config = dict(
    n_layer=12,
    d_model=384,
    n_experts=64,
    experts_per_token=6,
    d_expert=32,
    d_shared_expert=0,
    activation='swiglu',
    moe_layers=[1, 2, 3, 4, 5, 6, 7, 8, 9, 10, 11],
    router_score='softmax',
    normalize_top_k=False,
    routed_scale=3.78,
    balance_loss=0.002,
    balance_bias=True,
    n_groups=8,
    groups_per_token=3,
    init_std_router=0.0248,
    lr_router=0.0022,
    n_head=3,
    n_kv_head=1,
    head_dim=128,
    vocab_size=17554,
    norm='rmsnorm',
    norm_place='pre',
    norm_eps=1e-05,
    positions='rope',
    rope_base=6750.0,
    rope_fraction=1.0,
    qk_norm=False,
    attn_scale=0.0884,
    tie_embeddings=False,
    parallel_block=False,
    extras=['capped logits'],
    init='normal',
    init_std_qkv=0.0189,
    init_std_o=0.0,
    init_std_up=0.0189,
    init_std_down=0.0,
    optimizer='soap_variant',
    lr=0.00293,
    beta1=0.95,
    beta2=0.95,
    weight_decay=0.076,
    lr_head=0.00583,
    grad_clip=1.0,
    warmup_steps=200,
    schedule='wsd',
    decay_fraction=0.557,
    decay_shape='linear',
    final_lr_fraction=0.0,
    batch_tokens=65536,
    seq_len=1024,
    doc_mask=True,
    train_tokens=336200000,
    steps=5131,
    dataset='wikipedia_en',
)
Below are experts of layer 9 (counted from 0) of a mixture-of-experts language model. Rows are named router (the router's row for the expert) and show model dimensions 0-127. Each number is 50 + 15 x the weight over its row's rms, rounded and kept within 0 to 99.
Before each expert's rows: "comes before" lists some tokens at least twice as common just after its tokens as in all text; "comes after" lists some tokens at least twice as common just before its tokens as in all text. This comes from a sample of Wikipedia text that the model never trained on. Tokens count by the router's weight.

# expert 0
comes before: "0", "5", "4", "9", "6", "8"
comes after: "(", "| ", "in ", ", ", "–", "In "
router:58 63 63 42 56 56 33 43 60 39 57 30 69 73 72 39 32 58 59 26 46 62 38 35 58 44 72 45 55 33 58 40 46 84 58 36 37 36 33 22 48 50 50 34 68 77 66 34 43 44 77 44 55 56 54 60 40 57 74 31 64 54 65 71 19 45 72 54 46 51 86 39 66 40 30 57 65 85 54 42 01 47 55 75 44 94 77 56 28 47 52 32 22 84 26 45 79 72 53 70 65 61 57 44 47 38 55 61 43 51 62 49 49 49 71 44 15 48 15 63 33 25 40 54 53 34 26 29

# expert 55
comes before: ": ", "by", "name", "birth", "Phylum", "=="
comes after: "- ", "\n", "• ", "\n\n", "==", "Binomial "
router:36 51 57 87 60 47 36 49 31 46 80 45 40 58 49 61 29 56 39 51 49 25 55 35 48 31 45 53 66 55 36 48 52 24 44 36 56 49 40 54 61 36 54 74 53 48 54 57 61 45 63 60 40 26 20 53 53 63 83 48 51 51 68 43 64 28 34 25 71 50 29 26 44 35 76 43 46 61 40 28 64 41 64 59 44 77 43 50 47 52 52 53 22 46 40 57 79 43 40 56 45 42 42 47 16 65 56 65 44 52 45 27 58 55 20 22 36 32 44 33 45 54 57 38 61 70 83 39

# expert 44
comes before: "was ", "of ", "and ", "is ", "in ", "("
comes after: "the ", "The ", ". ", "'", "New ", "at "
router:68 42 55 43 52 58 65 48 44 67 47 55 42 39 55 65 48 29 50 65 36 65 44 32 23 70 68 46 30 57 83 59 53 60 60 28 27 65 48 43 31 64 56 67 37 19 43 37 75 44 76 39 48 30 58 95 47 54 20 35 38 41 54 51 31 56 68 25 46 55 54 55 31 46 65 46 47 54 43 62 50 65 44 58 48 58 50 42 64 52 47 15 54 49 50 28 70 48 34 26 49 40 70 79 53 57 47 56 27 42 25 28 16 44 93 45 72 40 40 72 60 51 58 64 72 42 31 67

# expert 19
comes before: "| ", "|", "(", ".", "m ", "–"
comes after: "| ", ".", "–", ":", ",", "200"
router:54 61 51 53 37 34 46 59 49 47 64 55 64 33 62 55 48 35 66 35 63 57 40 39 33 61 74 77 66 34 48 34 45 74 42 42 39 62 41 73 53 71 70 43 65 72 32 48 62 46 46 66 50 47 68 32 33 46 87 25 59 33 61 53 10 51 61 64 75 31 46 27 25 43 11 61 28 65 64 25 40 36 63 63 43 53 70 42 46 47 50 40 68 60 38 31 67 20 55 52 54 64 51 55 60 35 37 49 69 52 34 38 50 66 47 37 53 38 52 78 42 36 52 39 75 28 28 47

# expert 30
comes before: "- ", "= ", "==", "\n\n", "The ", "==="
comes after: "\n\n", ".", ")", "|", "\n", "=="
router:50 54 12 63 21 37 36 72 36 34 45 56 36 59 68 76 31 50 48 63 59 24 79 51 62 44 55 58 71 76 26 79 39 37 34 59 73 38 28 68 80 22 53 57 25 51 59 38 59 43 66 67 59 51 55 36 41 62 49 42 49 47 28 36 42 59 49 70 57 54 59 50 38 26 66 60 53 99 36 25 29 44 41 43 50 79 49 37 33 50 51 62 38 41 46 63 49 32 32 51 70 54 50 33 36 57 50 62 45 41 26 48 55 42 51 45 26 41 61 37 38 52 50 65 50 48 47 35

# expert 7
comes before: "| ", "|", ": ", "(", ":", "Label"
comes after: "| ", "- ", "(", "; ", "– ", ": "
router:44 56 33 66 54 50 42 73 34 49 57 56 48 58 50 42 41 58 30 46 33 27 50 62 56 44 46 42 70 18 64 47 52 63 50 74 36 33 53 56 47 44 72 36 55 44 35 65 32 48 56 48 56 58 42 64 36 38 65 54 40 56 77 46 70 69 29 42 19 64 70 48 52 64 54 53 40 52 56 66 24 60 80 32 25 46 41 55 20 71 65 61 58 64 40 37 65 28 49 42 46 57 58 45 67 68 62 69 26 46 46 30 64 72 54 69 41 71 60 29 55 57 37 39 77 83 43 32

# expert 24
comes before: ", ", "-", ". ", "ation ", "es", "ing "
comes after: "the ", "a ", "and ", "of ", "his ", "s "
router:70 48 45 46 44 61 35 39 83 54 81 68 48 66 34 44 35 70 29 52 43 70 58 39 42 40 52 39 58 62 75 51 43 21 38 33 83 61 71 63 46 43 60 32 67 49 68 55 70 37 35 61 37 74 63 79 70 42 66 68 46 35 33 74 48 36 38 36 49 47 75 58 40 50 64 40 49 41 47 59 49 61 41 52 54 16 37 41 31 93 39 38 83 45 10 70 40 74 35 55 43 39 46 44 56 48 64 56 50 51 56 78 47 21 26 33 08 28 60 50 30 58 88 39 38 26 55 44

# expert 26
comes before: ", ", ". ", ".", "-", "\n", "'"
comes after: "the ", "a ", "s ", "201", "202", "199"
router:63 63 48 25 64 58 24 28 77 28 73 49 67 80 44 61 37 65 42 64 50 72 43 41 35 09 40 34 36 47 67 43 45 28 48 39 38 47 67 61 54 48 53 52 56 50 48 67 71 35 40 62 31 70 80 62 53 37 55 75 51 30 35 74 51 34 50 36 67 40 74 54 56 55 56 48 34 47 48 38 38 50 66 53 62 25 48 54 20 72 16 25 83 35 26 60 31 57 29 40 40 71 36 32 67 44 63 56 41 60 68 78 44 57 43 36 31 19 58 53 46 42 99 65 52 37 54 58